{"n_layer": 19, "d_model": 192, "n_experts": 32, "experts_per_token": 1, "d_expert": 240, "d_shared_expert": 0, "activation": "swiglu", "moe_layers": [6, 7, 8, 9, 10, 11, 12, 13, 14, 15, 16, 17, 18], "router_score": "sigmoid", "normalize_top_k": false, "routed_scale": 1.0, "balance_loss": 0.00346, "balance_bias": false, "router_cosine_scale": 20.0, "scale_expert_input": true, "init_std_router": 0.00869, "lr_router": 0.00129, "n_head": 6, "n_kv_head": 1, "head_dim": 32, "vocab_size": 8192, "norm": "rmsnorm", "norm_place": "pre", "norm_eps": 1e-06, "positions": "rope", "rope_base": 10000.0, "rope_fraction": 0.5, "qk_norm": false, "attn_scale": 0.177, "tie_embeddings": true, "parallel_block": false, "init": "trunc", "init_std_qkv": 0.0268, "init_std_o": 0.00435, "init_std_up": 0.0268, "init_std_down": 0.00266, "optimizer": "adamw", "lr": 0.0015, "beta1": 0.9, "beta2": 0.98, "weight_decay": 0.097, "lr_head": 0.00788, "grad_clip": 1.0, "warmup_steps": 282, "schedule": "wsd", "decay_fraction": 0.709, "decay_shape": "linear", "final_lr_fraction": 0.0, "batch_tokens": 65536, "seq_len": 512, "doc_mask": true, "train_tokens": 349200000, "steps": 5329, "dataset": "wikipedia_en"}
Below are experts of layer 12 (counted from 0) of a mixture-of-experts language model. Rows are named router (the router's row for the expert), gate (a neuron's input weights, with its number), up (a neuron's input weights, with its number), down (a neuron's output weights, with its number) and show model dimensions 0-191. Each number is 128 + 32 x the weight over its row's rms, rounded and kept within 0 to 255.
After each expert's rows: a language model's description of what the expert responds to. This comes from a sample of Wikipedia text that the model never trained on.

# expert 4
router [161 131 164  85 131 119 107 133 139 122 161 119 129 138 194  93 126 113 156 224 176 122 126 160 116  60 146 107 153 150 136 110 126 102 128 156 101 125 160 130 100 113 200 116 137 176 138 145  97 152  43 146 149 166 132 104  98  85 122 122 137 143 152 105 138 163 112  97 205 119 119 140 136  77 171 141 126  85 111 133  76 164 146 107 114 129  97 157 116  87 140 129 111 136  85 150 115  87 129 132 109 145 121 142 185 193 143 111 141 149 154 141 117 106  93 140 174 104   4 131 176 166 145 101 113 107 115  94 151 135 105 110 127 132 154  88 154 162 250 134 148 120 144 109 144 158 110 109 168 138 145 136 156 158  12 113  96 159 118 138 112 128 180 131 116 141  96 126 122 164 120 153 166 141  78 174  98 151  74 157 160 123 102  89 152  85 161 111 151 116 124  91]
gate0 [138  89  95 137 109 162  88  94  87 111 131  77 120 107 126  96 137 173 151 174 134  76  63 141  94 166 175 158 135  81  90 119 124 104  92  74 194 115 114 128 104 132 168 102 128 170 132  89 175 117 123 155 126  35 139 153 163 169 124  70 115 139 195 114 145 136 139 104 144  90 149  38 164 151 169 166 172 132 113 119 186 160 107 120 129 143 121 134  32 140 150 136 135  82  71 103  45 113 118 166 133  89 110 140 106 131 137 148  98  95 134 162 114 127 124 141 115 139 135 118 147 137 148  94 108 133  97 120 140 105 185 136 121 134 108 109 120 162 119  64  95 154 106 104 100 121  34 116  99 138 123 159 149 121  80 122  80  80 132  93 164 172  86 120 151 128 115 102  85  97 144  92 162 170 125 157 125 100  94 109 110 161 148 151  74 160 128 181 158 107  75 106]
up0 [148 136 103 146 166  71 115 139 112  72 127 159 110 120 163 191 117 148 133 155 153 122  99 128 106  81  99 201 152 151 175 136 135 108 114 145 145 122 155 143 169  88 144 197 108 139 163 139 157 118 128 135 182 128  97  59 117  99 145 120 168 149  67 161 127 118 101 111 164  82  66 123 202 132  92 156  91 172  42 158  90 118 127 152 186 175 166 174 122 164 130 126 117 151 155  71 134 154 153 113 150 129 133 112 140 147  94 120 132 130 115 134  83  57 126 115 112 139 116 143  90 107 115 121 114 164 100 147 122 179 163 110 114 138 132 160 120 128 118 172 109 164 101  61 143 106 142 131 116 122 147 160 231 105 112 190  72 108 120  73  97 108  67 148 127 221 161  95 116 142 151  84 135  91 127 142 149 146 122 108 154 113 131 103  92  90 180 172 111 103 106 178]
down0 [126 106 124 166 189  99  87  93 137 184 109  79  95  95 116 103 201 122 152 152 104 147 126 139 153 104 102 117  73 168 147 185 184 194 188 165 131 137 120 118  86  84 148 131 124  67 113 149  74  59  72 155 136 117  93 128 146 166 154 157 109 120 156 161  93  75  94 149 103  87 177  71 136 173 122  96 143 127 120 224 114  93 105 124  99 136 128  71 122 107 135 119 158 164 152 140 110  96 159 164  80  99 146 135 143 157 106 146 152 126 172  96 100 160 151 113 120  96 161 141  92 102 102 113 144 137 106 100 145 135 156 163 125 162 151  72  81 138 150  95 138 120 211 166 161 163 118 145 106 136 135 134 136 103 119 135 120 105 209 207 168 146 122 169 146 111  88 111  79  96 128 154 119 122 115 151  86 149  82 135 164 112 135 151 128 113 146 115 190  95  92 165]
Table column headers and digit chunks in infobox and election tables, such as Votes, %, Venue, NM_000672; also the.

# expert 0
router [169 118 114 115 150 122 144 142 105 106 207 102  87 255 157  86 105 130 107 166 132 145 154 115 132 126 140  88 136 132 126 112 123 129 104 150 141 110 151 123  53 109 143 136  71 102 128 141 116 110 116 126 153 145 117 124 146 110  89  33 109 126 129 105  67 153 122 104 151 142 122 118 125 122 115 128 108 140  84 115  91 193 168 122 123 152 154 158 125 153 156 124 102 120 116 109 126 125 134 120 105 139 102 122 184 113 141 176 133  96 126 136  95 145 116 104 106 125  95 180 134 178 126 127 150 146  86  99 163 153 140 100 174 130 136 113 142 150 255 147 128 123  97  98 171 153 127 135 144 154 150 144 139 142   6 141 116 141  83 124 119 110 146  74 169 100 127 149 144 144  86 161 132 159 140 159 149 144 108 128 134 105  96 120 154 143 100 119 119 146 136 106]
gate0 [179 133  75  94 122 107  72 152 132 138 116  99 125 155 156 101 157 164  85 111 204 162 152  96 175 111 127  71 144 175 156  48 118 130 162 128 145 123 161  80 108  67 117  99 146 159 178 160  74  73 136 168 140 104 115 154  51 108 151 111 142 150 161 122 109  94 181 148 147  54 137 134  90 152 104 207 119 134 157 131 143  80 122 164 138 143 148 145 130 162 124 146  58 147 154 111 113 128  55 134  90 116 146 126  97 127 104 146 169 166 143 140 110 124 141 103 145 115 157  71 112 125 128 144 127 118 142 116 115 140 149  84 154 152 146 134 255 107 147 130 166 124 144 134 142 131 147  85 191 155 149 113 111 105 163 156 141 134 133 121 181 125 185  76 163  90 110 140 171 175 103 162 146 129 138 114 113  88  95 120 132 144 187 115 108 155  97  81 149  87 143 154]
up0 [154 142 152 128  87 154 153 137 158 123 144 172 118 148  88 168 167 153 137 117 180 160 137  68 125 166 128  78 106 134 191 113 130  71 168  74 124 129 140 112 131 132 121  92  94 109 128 195 161 138 103 118 131 121 101 189 152 134 153  84 165  78 123 111  53 114 150 169 134  86 139 112 142 110 109 176 192  93  91 141 186 165  70 108 111 196 118 172 117  91 127 120 149 112 205 127 188 116 154 176 135  71 171  85 148 105  96 113 145 126 172 176 101 148 137 135 151  81 171 134 122 140 178  81 114 172 139 138 122 134 123 118 120 161 113 135 135 159 135 109 158 125 147  58 124 118 104  83 128  91  93 119 119 198  68 129  60 184  81 147 156 151 132 143  91 105  97  83 101 129 118 101  65  84 155 164 130 117 121 153 105 103 148 147  92 140  88 161 113 164  94  94]
down0 [164 158 120 120 203  54  98 175  92 164 120  78 122 133 107 120 127 102 108  88 122 135 126 135  90  83 115 134 155 170  96 107 183 139  93 144  93 160 141 112 155 112 158 138 143  84 170 133  96  49 150 139 110 152 129 131 131 137 111 117  92  56 147 114 134 142 145 155  86  88 171 152 108  76 179 135 130 212 127 195  79 103  73 124 125 131 126 134 120 104 126  85 193 133 138 109 137 126 126 126 145 131 119 133 120 149 112 128 115  53 125 146 174 159 128 148  84  76 115 119 158 173 170  78 154 201 170 161  82 152 192 111  85 200 100 172 108 175 138 134 120 170 108 156  90 183  79 111 114 127 134 117  90  79 149 162 117 173 155 112  97 168 164 115 114 144 138  85 133 136 123 238 125 117 132 113 149  94 153 109 139 122 126 115 146 101 107 118  81 137 110 142]
En dashes and hyphens between years or scores, plus number pieces like 18, 19, 185, as in (1827–1891), 66–52, 4:02.

# expert 20
router [151 151 134  91 126  77 194 172 152 122 195 101  90 100 131 105 126 160 140 111 142 129 108  79 108  92 134  99 119 141  98 119 144 118  97  91 131 114 153  70 141 105 174 129  75 176 105 147 117 168 103 105 215  70 117 129  79 108 106 129  96 119 142 109  95 136 134  90 133 122  97 134 132 128 133 104 135 143 135 145  53 103 172 154  68 149  76 102 125 134 100 147 110 111  85 160 143 117 118 141  76 136  81 114 132 163 156 116 154 137 149 181 103 152  99 130 121  89 174 118 163 156 144  91 106 135 122 108 111 112 121  37 200 132 190  58 134 117 129 164 156  80 149 106 164 142 151 178 156 162 168 153 159  89  54 140  96 151  86 121  86 110 148 121 167  87 147 145 123 210 127 128 144 164 104 223 102 142  82 134 151 106 101  88 138  75 126 109 142 109 130 181]
gate0 [152  92 178 154 142 163 158 133 130 119 129 115 140  63 141 138 112 150 131 115  92 113 135 205 163 157 123  49 170 165 139 100 113 148 163 119 104 154 211 131 128 171 123 187 102 122 148 147  59 103 120 120 132 124 125 135  97 108 143 145 137 134 106 114 114 128 166 100 112 136  75 132 106  81 117 128 111  93 156 148 127 102 114 113 162 149 120 162 189 106 145 132 106 143  35 117 117  73  75 156 134 140 140 172 187 169 106 108  72 139 206 139  66 127 195 157 124 143  99  93 125 151  83 151 135 124 174 118  82 111 102 155  87 168 135 152 223 143 164 154 107 127 105  44 156 158 146  58 148 148 118 120 102 113 113  50 159 195 112 165 167 147 137 103 134 118 101 144 139 133  98 139 155 146 133 111 180  92 100 168 161 140 151 136 128  94 155 146 104 153 153 139]
up0 [138 123 148 126 114 123  86 181 149 129  97 157 159 116 222  95 131 141 181 132 107 141 176 128 174 140 148 130 106 176 176 116  93 175 124 114  99 164 129 146 129 116 163 170 125  93 118 181  86  83 115  71 106 105 110 152 107 119 182 123 143 161 191 156 149 124 185  98 104 165 143 104 127 146 137 124 107  94  92 146 107 110 118 123 158  85 104 129 143 123 106  98 164 108  94  97 124  60 132 158  53 106 122 189 107  75  99 162 104 188 156 106 170 115 144 156 174 188  86 151 122 120  82 111 130  90 165 125 194 122 170 118 127 108  65 138 122 139 122 128 142 102 127  63 103 169 194 120 117 170  73 163 101 154 147 142 181 146 109 148 102 137 149 143 124 125 118 117 161  61 142 120 149 171 100 111 156  91 111 183 132  97 125 188  64 132  81 112  72 169 154 169]
down0 [132 102 127 155 132 163 110 122 130 128 114 205 171  96 130  76 152  94 138 106 112 103  62 121 104 118  94 144 147 153 175 133 134 161  85 146  99 128 120 180 126 141 172 101 180 137  75 124 102 148 115  93 134 113 125 164 127 124 100 219 135 170  99  90 138 101 101 179  80  34 107  99 161 113 104 104 145  99 133 128 151 128 141  72 118 134 109 148 170 168 140 140 140 130 108 220 103 122 113  38 169  88 146 122 137  69 135 145 108  88 172 142 134 186 123  93 129 134  93 144 155 150  72 153  93  67  99 147 157 142 130 145  99 134  98 110 131 132 102 112 154  97 148  96 142 162 168  91 192 132  82 125 155 135 255 144 118  93 124 156 130  91 146 118 154 140 161 181 101 133 145 105 116 175 157  89 116 122 168 119 158 130 119 158  97 142 105  90  97 111 135  95]
Commas, periods, dashes and quotes ending clauses in prose, especially after a noun or However, before which, and, but.

# expert 27
router [148 118 121 113 117 103 199 117 146 140 164 134  75 237 172 144  92 176 101 123 124 123  69  99  94  98 165 109 142 176 153  93  92 130 125 166 130 105 131  96 140 117 173 138  44  96 150 156 151 140 255 104 177 123  84 127 152 153 131  50 110 109 107  99 112 113 146 142 126 164 159 143 125 114 139  88 127 172 140 179  53 175 165 135 108 146  92 175 120 161 103 139  72 112  73 150 126 140  49 160  71 125 104  99 162 174 163 152 161 147 116 113 123 164 116  85 145 141 181 130 167 135 137 109 100 132  91  99 147 143 118  59 152 124 166 133 170  96  91 147 180  57 139 120 128 142 163 131 128 140 169 173 135 151 106 133 115 154 122 130 107 103 139 117 146 128 114 135  97 184  75 156 171 125 122 136 139 128 111 116 145 151 133 121 113 124 101 127  99 143  94  87]
gate0 [188 132 111 142 135 132 154  92 147  93  98  96 135 118 162 135 134 108 109  89 122 146 127 117 112 162  65  91 100 109 120  60 126 198  72 130 119 136 108  94  92 157 163  90 109 134  98 107 130 117 125 146 134  99 132 130 125  68 104 120 142  97 102  92  97  98 154 184 188 164 165 146 138 134 101  90 105 149 190 137 150 120  96 153 127 184 111 150  86 101 201 122 142 121 112 115 192  93 134 153 185 159 115 167 131 154 118 138 150 117 106  78  92 104  96 107 165 144 123 148 147 117 186  80 120 127 207 185 136  99 155  47 149  95 141 139 113  85  95 128 100  76 170 118  95 130 123 160  82 155 168 157 122 116  91 158 135 203  88 186 119 118 165 111 139 144 127 157 141 116 186 186 176 134 119 141 183 113 150 113 106 143 156 157 112 107 212 122  52 165 154 134]
up0 [120  95 145 130 171 200  86 124 117 127  86 119 184 163 118 149 147 126 137  54 138 152 140 172 107 117 179 140 172 119 153 152 177 174 111 120 139 196 138 115 138 149 116 184 173 130  91 106 147 131 142  93 114 116 179 141 117  96 144 127 106  98 154 140 151 188  69  62 123 104  73  85 118 112 166 130  81 122 121 135 178 121  93 145 140 150 130 154 166 149  93 148 157  89 154 102 151 105 130 142 127  54 128 175 118  54  51  83 133 150 142 176 159 131 140 128 139 113 152 139 117 156  67  98 149 142 214 136 151  82 101 206 121 122  96 132 109 123 111 147 171 124 117  55 147 126 129  91 135  66 116 126 176 168 141 157 103  92 152  77 136 111 145 167 102  94 147 131  94 104 140  72 174 144 106 150 149 145  87 118 142  61 145 170 171 129 129 127 164 171 100 117]
down0 [145 175 151 123  99 105 172 119 118 170  98 138 128  94 116 179 124 150  87 129 157  76 116 143  68  83 129  90 144 106 142 110 164 124 116 169  86 121 141  88 129 178 174 156  83 160 148 123 105 109  46 152 157 136 170 135  93 118 141 111  89 159 141  94  60 136 142 103 152 108 118 149 127 117 161 159 125 113 143 123 142 106 106 134 119 190  95 127 133  82  70 150 118 124  98 136 127 166 183  75 132 107 136 130 175 141 133  99  76 134 116 106 133  99 126  92  91 157 178 135  94 126 157 107  86 125  94 109 120 159 137  98 155  50 123  86 154  86 157  94 154 107 108  71 138  68 125 124 131 116 138 111 137 143 109  92 130 132 112 144 211 122 198  81 130 134 126 151 164 164 105  21 141 122  96 190 153 178  88 142 135  98 135 138 148 165 104  51 114  84  35 101]
Opening syllables of Romance-style names and words, such as Pan, Mon, El, San, gra, and list dashes in film infoboxes.

# expert 28
router [164 146 134 119 123 123 155 133 121 136 166 125 117   0 108 114  83 124 141 161 120 151 107  90 132 121 130 119 142 123  94  95 111 122  95 153 141 109 122 119 112 133 155 154 156 125 132 160 100 132   0 123 171 145 110 122 115 116 114  77  98 136 144 131 110 140 140 131 162 115 185 147 114 108 138 125 102 165 115 134 137 160 141 124  91 113 107 116 120 177  97 146 133 156  89 133 135 119 119 136  92 127 128 142 158 137 145 150 157 101 164 148 123 143 113 115 136 119 197 138 129 147 119 113  92 152 115 114  96 155 132  78 186 107 151 115 150 140 255 134 142 116 100  77 190 143 137 133 160 135 114 163 159  99  95 130  99 123 116 128 113 135 110 118 153 112 115 152 148 180 131  97 135 152 133 190  90 135 113 112 158 124 102 142 106 102  97  98 109 157 122 114]
gate0 [114  70 102 130 124 131 134 110 145 162 134 179 147 127 178 164 184 178 106 149 144 105 105 166 112 119 102 123 150 143  93 128  65 150 134 125 146  92  93 107 157 135 115 135  78 138  81 128 163 206 178 117  94 220 145  99 148 140  94 135 117 139 132 143  92 144 132 165 132  95 107 147  32  86 128 171 142 122 140 130 135 136  65 152 112 141  88 109 140 164 134 158 110 159  74 131  69 136 166 151  95 127 108 137 103 112 166 132 107  90 151  72  78 180  84 116 135 176 128 107 133  94 137  85 119 127 138  70 156 144 133 155 122 119 143 117  94 165  88 135 148 103 194 165 143 193 114 191  75 145 143 132 118 148 108 115 142 138  93  85 108 149 108 125  92 148 117  92 149 200 143 113 141 184 147  69 126 141 130 160 200 193 167 122 171  51 114  83 142 103 149  99]
up0 [131 144 203 129 132 104  86 149 116  89 120 140 130 120 112 129 134  79 142 115  86 127 159 144 169 101 136 129 118 134 197 147 122 101  63  79  69 161 192 138 145 152 139 128  83  59 172 128 127  73 101 106 144  88 117  83 173  82 127  97 130 132  75 103 146  44 165  92 175 184  86 156 136 145 165  93 124 138 157 171  77 192 111  97 176 137 162 144  78  92 124 159 108  96 109 107 181 114  86 104  96 127  89 103 160 119 108 198 180 145 148 133  91 113 146 149 170 113 110 101 124 132  84 176 145  93 104 116 122 113 118  81 166 150 111 158 132 126  75 120 109  99 116 116 105 158 114  73 179  92 149 113 111 164 119 163 111 113 108 165 141 127 159  90 130 118  71 171 116  55 117 159 163 149 128 129 159 131 100 103 100 130 116 126 138 170 118 167 155 223 120 140]
down0 [121 130 132 116 164 115 119 113  99 101 110 128 142 129 118  96 121 138 118 145 125 133 133  80 179 137  94 138 167 180 120 178  93 148  85 135 120 161 185 106 182 156 127 106  97  82 173 126 115  88 131 142 141 113 136  77 127  98 133 124 105 156 155 101 131 144 125  37 157 124 103 135 102 139 103 101 125 141 129 140 110 176  79 150 131 203 146  79  96 138 133 146 108 108 165  84 122  21 123 119  98 192  72 172 159  87 139 164 119 178 129 151 127 166  88 149 133 153 183  83 140 103  96 106  59 176 166 115 112 212 112  94 119 119 149 132  74 112 174 139 127 170 149 133 111 139 129 127 193 107 169  73 110 134  34 166  71 100 128 166 126 130 146  84 146 147  76 159 106 131 105 107  86 148  75 104 142  82 158  74 141 108 130 161  93 126 148 130  93 101 159 168]
Coordinating conjunctions joining words or clauses in prose, mainly and, also or, but, nor and &.

# expert 25
router [165 112 123 111 139 151 189 120 135 145 166 101 107  12 160 144 117 158 117 151 174  75 114 126 132 112  99 116 121 148 126 165 137 102 141 148 126 118 153 127 167 130 179 147  48 114  95  96 103 130 151 103 174 142 165  98 127  86 163 161  87 127 150  82  81 154 144 160 243  96  38  87 109 139 104 134 163 128 117 130  97 124  96 149 100 106 112 183 116 151 114 207 112 153 118 131 117 137 118  76 102 100  88 102 160 177 126 137 159 108 134 103 117 157 157 105 139 126 129 172 148 164 152 117 129 158  97  75 106 146 138  80 143 127 135  98 159 155  30  98 164  80 126  97 159 163 139 150 112 164 132  95 148 164  52  90 125 156 110 153 148 130 112 110 171  92 107 114 125 125 106 143 143 163 126 164 156 136 123 157 187  82 106  81 143 106 131 183 125 129  69 106]
gate0 [102 121 169 105 115  61  85 141 163 126  97  69 206  55 158 134  86 134 127 115  65  85 125 153 201  64 133  92 145 140  92 121  88 121 163 131  85 147 112 132 166 131 128 145 123 153 179 102 117 139 124  99 143 117 107 115 118 155 195 168 155 185 163 165 128  91 134 115 159 137 131 185 128 111 131 125  97 125 135 131 119 126 157 146 122 145  82 102 206 111 149  61 151 106 133 164  54 127 130 188 121 166  88 134 199 119 159 137 150 145 155 119  60  29 129 104  76 130  88 114  75 117 164 131 146 180  96 132 134 133 124 122 130 140 104 129 107 145  89 114 116 138 150  83 125 157 139 128  82 110 140 187 102 177 128 137 126 114 111 123 141 115 138 165 138 184 112 113 155 131 192 190 165 102 165 131  93 157 160 154 114 149 159 102 150 167 159 135  86 106 148 177]
up0 [106 194 195 106 105 111 142 125 158 115  82 130 158 106 179 146 107 127  73 102 139 124 185 148 152 117 132 154  79 205 142 177 122 143  91 166 146  84 117 116 134 134  96 167  80  99 153  61  65 133 127 142 100 127 106 135 195 136 160 153 148 144 127 133 114 127 143 211 109 143 101 120 130 156 124  89 219  91 126  87 150 137 145 139 129  88 162 142 140 133 183 121 130 100 101 142  91 163  89 143 122 184 128 108 159 126  84 167 124 158 124  93 111  83 142 132 108 105 161 134 107 141 108 114 137 171 216  92  86  75 107 159 149  43 161 121 152 187 108 119 155 102 120 154 145 149 119 105 155 152 154  76 174 137 137  63 142 203 121 143 125 187 139 173  72  85 127 186 133 136 165 154 121 133 192 137 115 123 108 145 128 137  93  98 162 102 110  98 119 129 147 131]
down0 [156 157  61 144 146 150 155 104 172 127 130 109 106 101 100  98 109 104 115 105 108 155 135 158 128 178 101 195 145 148 134 125 130 161  81 114 115 163  70 137 202  95 139 100 210 146 177 109 169 116 163 103 149 129 115 175 163 141 118  77 115 159 124 154 188 191  75 129 119 162 165 114 122 137  79 110 157 153 141 183 145  88 107 180  98 126 104  79 140 152 104 117 139  96  66 177 105 123 142 107 116 105 118 152  89 166 115  86 130 141 167 215 127 137 106 101  69 144 138 163 121  93 149 124 123 135  98 160 123 188 119  86 114  94  74 137 103 180 106 168 169 104 132 151  78 181 153  96 124 127 150 117  97 165  94 219 180 125 131 169 141 134 108 142 130  87 120 119 110  99 116 118 137 162  93 111  32 156 127 128 154 100 123 120 114  88 140 114  77  90 137  96]
The word of in names and table cells, such as Round of 32, House of Representatives, plus foreign particles de, von, Est.

# expert 1
router [135 111 128 144 165 115 172 152 139 111 156 116 110 105 141  67 126 130 155 169 131 152 106 156 144  98 115 130 128  94 109 122 125 135 134  98 128 104 151 120 144 150 182 185 113 120 121 146  99 163  63  94 171 114 159  67 105 142 123   0  87 136 137  88  67 157 131 108 163 156 106 138 134  84 146 127 138 133 135 162 111 108 161 149  83 109  83 140 100 124 104 130 102 100 111 141 105 114 121 125  94 160 107 134 153 121 179 127 135 124 140 170 119 163 132 136 145 167 145 108 125 170 127 100 135 120 110 128 108 211 152  47 135 131 176 125 164 116   0 163 169 141 123 142 177 144 164 122 130 134 117 102 136 157  70 146 104 142  79 159 128 140 141  96 152 112 105  76 159 151 113 102 125 135 129 252  97 135  81 117 144  84 158 113 127 124 109 105 132 126  64  44]
gate0 [132 131 128  83  50 164 115  89 176 107  84 129 146  91 182 114  91 174  73 106 142 144 125 115 129  98 118 130 190 157 168 108 140 117 145 181  74 165 146 104 139  91 159 106 137 147 107 126 114 106 103 122 120 123 122 161 130  82  77 126 101 110 127 121 167 102 151 151 137 116 137 171  85 115 139 174 117 112 182 161 199 131 142 121 143  96  97 122 125 159 153 172  64 120 141 140 121 170 102 157 174  87 156 149 135  91 100 211 161 149 143 170 119  97 152 135 160 116 169 147 115 173 138  92  33  75 111 119 116 134  76 170 195 112 152 102 128 159 153 185 152 137 123 183 154 248 185 119 142 115 131 123 180  68 141 152  84 128 147 147 110 103 155 125 135 130 122 141 118 162 150 135 140 101 123 118  95  74 141 118  83 152 109 163 123 140 145 130 190 132 181 151]
up0 [182 187 133 127 111 142 117 126 124  87 158  89 129 155 191 106 143 147  91 203 114 151 120 188 145 144 111 159 127  83 144 123  98 149 162 104 113 175 139 102 131  76 142  93 158 153 149 152 148 125 132 124 214 115  87 191 142 152 167  82 106 143 113  84 153  94 169  76 119 203 135  86 132 137  96 115  97  86 160 122 162 110 126 132  81 195 137 139 112 115 137 137  73 132 156 161 166 156 149 171  89  81 173 116 112 106 120 107  82 196 140 185 160  74  95 108 135 124 130 129 166 166 182 152 170 100 119  76 144 113 149 160 158 151 164 169 126 113 104 121 140 127 192 160 127 126 109  90 124 183 186 117 162 120 103 189 101  98  97 133  81  74 130  90 174  92 163 113 144  98 141 135 162  66 124 125 172 122 120 132 151  93 182 111 110 155 135  90 101 121 164 130]
down0 [125 147 125 165 132 148 117 110 136 150 118 157  98 155  72 187 125 128 101 130 114 175 142 115 185 152 129 129 137  84  92 134 140 177 147 101 119 108  88 150 130 131 118 140 177  93 156  96 121 139 110 142 172 118 127  76  55 173 155 156 136 109 137 142 109 134 129  97 152 185 125  84  75 133  92 224 110 148 115 150 143 137 132 119 112 142  79 143  86 103 182 130 120 154 109 118  80  92  89 204 133 131 112 171 159 125  92 143 158 129 135 194 173 173 106 112 138 122 118 177 124  97 128  95 128  67 170 176  78  96  76 125 125 115  96 119 121 126 186 131 111 104 104 120 149 171 142 159 130 141 101 142 134 104 169  99 161 181 173  73  91 159 111 105 132 210 125  36 177 172 110 121 149 151  82 125  90  63 134 148 143 130 178 151 176 158 169  97 124 112  74  75]
Short opening pieces of words split into fragments, often capitalised in table cells or names, such as Fo, po, fe, w.

# expert 8
router [132 137 155 106 110 134 226 159 106 131 134 119  74  28 121 135  98 136  96 144 121 127 137  90 161 106 131  62 150  98 126  81 132 131 126 190 152 133 122 109 164 146 192 122 102 104  92 154 135 144  25 134 170 106  98 123 120 137 129  77 111 130 118  84  40 155 152 105 161 155 117 120 114 113 183  87 152 102 100 131 178 173 137 161 137 121  98 152 102 104 116 161 117 105  88 127  98 157 106 166 128 131  75 129 143 141 141 162 127 132 155 106 136 145  96  87 170  92  64  97 153 131 163  78 150 156 126  78 124 176  98  95 117  86 137 142 124 128 186 171 125 105 127 160 145  92 151 175 150 144 160 126 148 100  59 133 160 199 104  94  90  94 147 176 165 110 104 167 123 163  73 140 164 160  72 174 147 115  73 131 163 132  89 129 128  94 152 107 113 131 110 170]
gate0 [128 130 102 139 148 152 177 173 136  73 118  76 131  88 183 105 193 103 162 148 130 123 138 122 110 142  87 139 224  82  73 153  86 127 141 118 140 146 154 167 116  94 145 170 110 145 160 162 104 102  70 120  58 173 164 171 189 115 115  92 123 123 173 106 155 138 149 117 149 130 188 129 143 137 188  94 147 138 170 119 175 104 143  94 109 170 143 129  99 119 117 166 109 148 120 107 107 118 158  82 137 131 139 130 206 162  86 117 182 132 176  95 110  92 166  95 168 126 105 164 117  97 190  96  69 123 128  94 127 100 118 113 166 117 108  74 123 108 151 149 136  80 104 142 156 140 124  83 115 144 132 134 162 121  86 104 110 140 101 125 115  93  76 120 113 128 118 133  99 174 104  44 152  65 113 143 190 112 121 153  75 186 147 101 176 163  87 106 104 162  78 157]
up0 [ 62 102  86  78 141 169 152 175 140 124 106 140 152 123 121 154 149 166 155 174 149 188  93 127  75 101 150 129 161  92 123 181  74 158 114 122 198 178 160 175 163 114 129 136 116  87  99 117 140 156 149 112 120 139 144  56 139 163 100 141 122 120  97 104 136 145 101 125 142 154 158 102 133  89 154 161 137 117 138 123 149 126 107  61  98 201 121 128 100 120 119 186  65 150  71 111 119 173 127 156 150  86 161 129 139 123 107 103 142 121 124 132 102 101 191  99  72 107 121 123 170  84 164 132  95 159  62 119  55 119  67  78 132 181  94 113 152 189 115 164 135 125 138 151 146 110 104 121 120 110 132 171 138 128 132 116 160 169 124 139 158 173 153 128 133 170 149 119 116 114 148  45 117  59 132 130  69 139 193  79 109 101 121 100 160 106  78 143  55 156 157 152]
down0 [ 90 107  92  90 118 191 124 143 117 156 132 170 171 165  91  94  86 140 182 142 193 116 112  86 146  35 119  83 155 102 114 138 121  97 161 114 127 101 170 137 135 148 156 154 120 100 123 112 132 154 112 151 106 141 135 167 153 155 140 119 196  96  67  74 100 104 107 152 154 120 134 107 172 123 200 105 102 119 103 150 168 173 184 172  82 101 123 131 146 107 155 152 187 140 177 132 128 101 121 145 119  78  72 163 147 100 126 109 112 124 128 127 132  72 122 123 122 107 176 145 145 105 141 121 234 144 126 153 155  80 109 153 137 119 134 116  77 126  99 141 107  96  92 169 108 167 156 101 110  85  89  85 141 196 188 107 161  66 181  91 179 129 118 118 144 164  79 108 186 125  93 139  78 180 154 147 170 143 138 122 160 103 142 149 109 118 124 152 136 119 188 103]
The article an/An and word-initial pieces An, Ind, Ar, Ang, as in Anglophones, Indian, an excellent, an ancestor.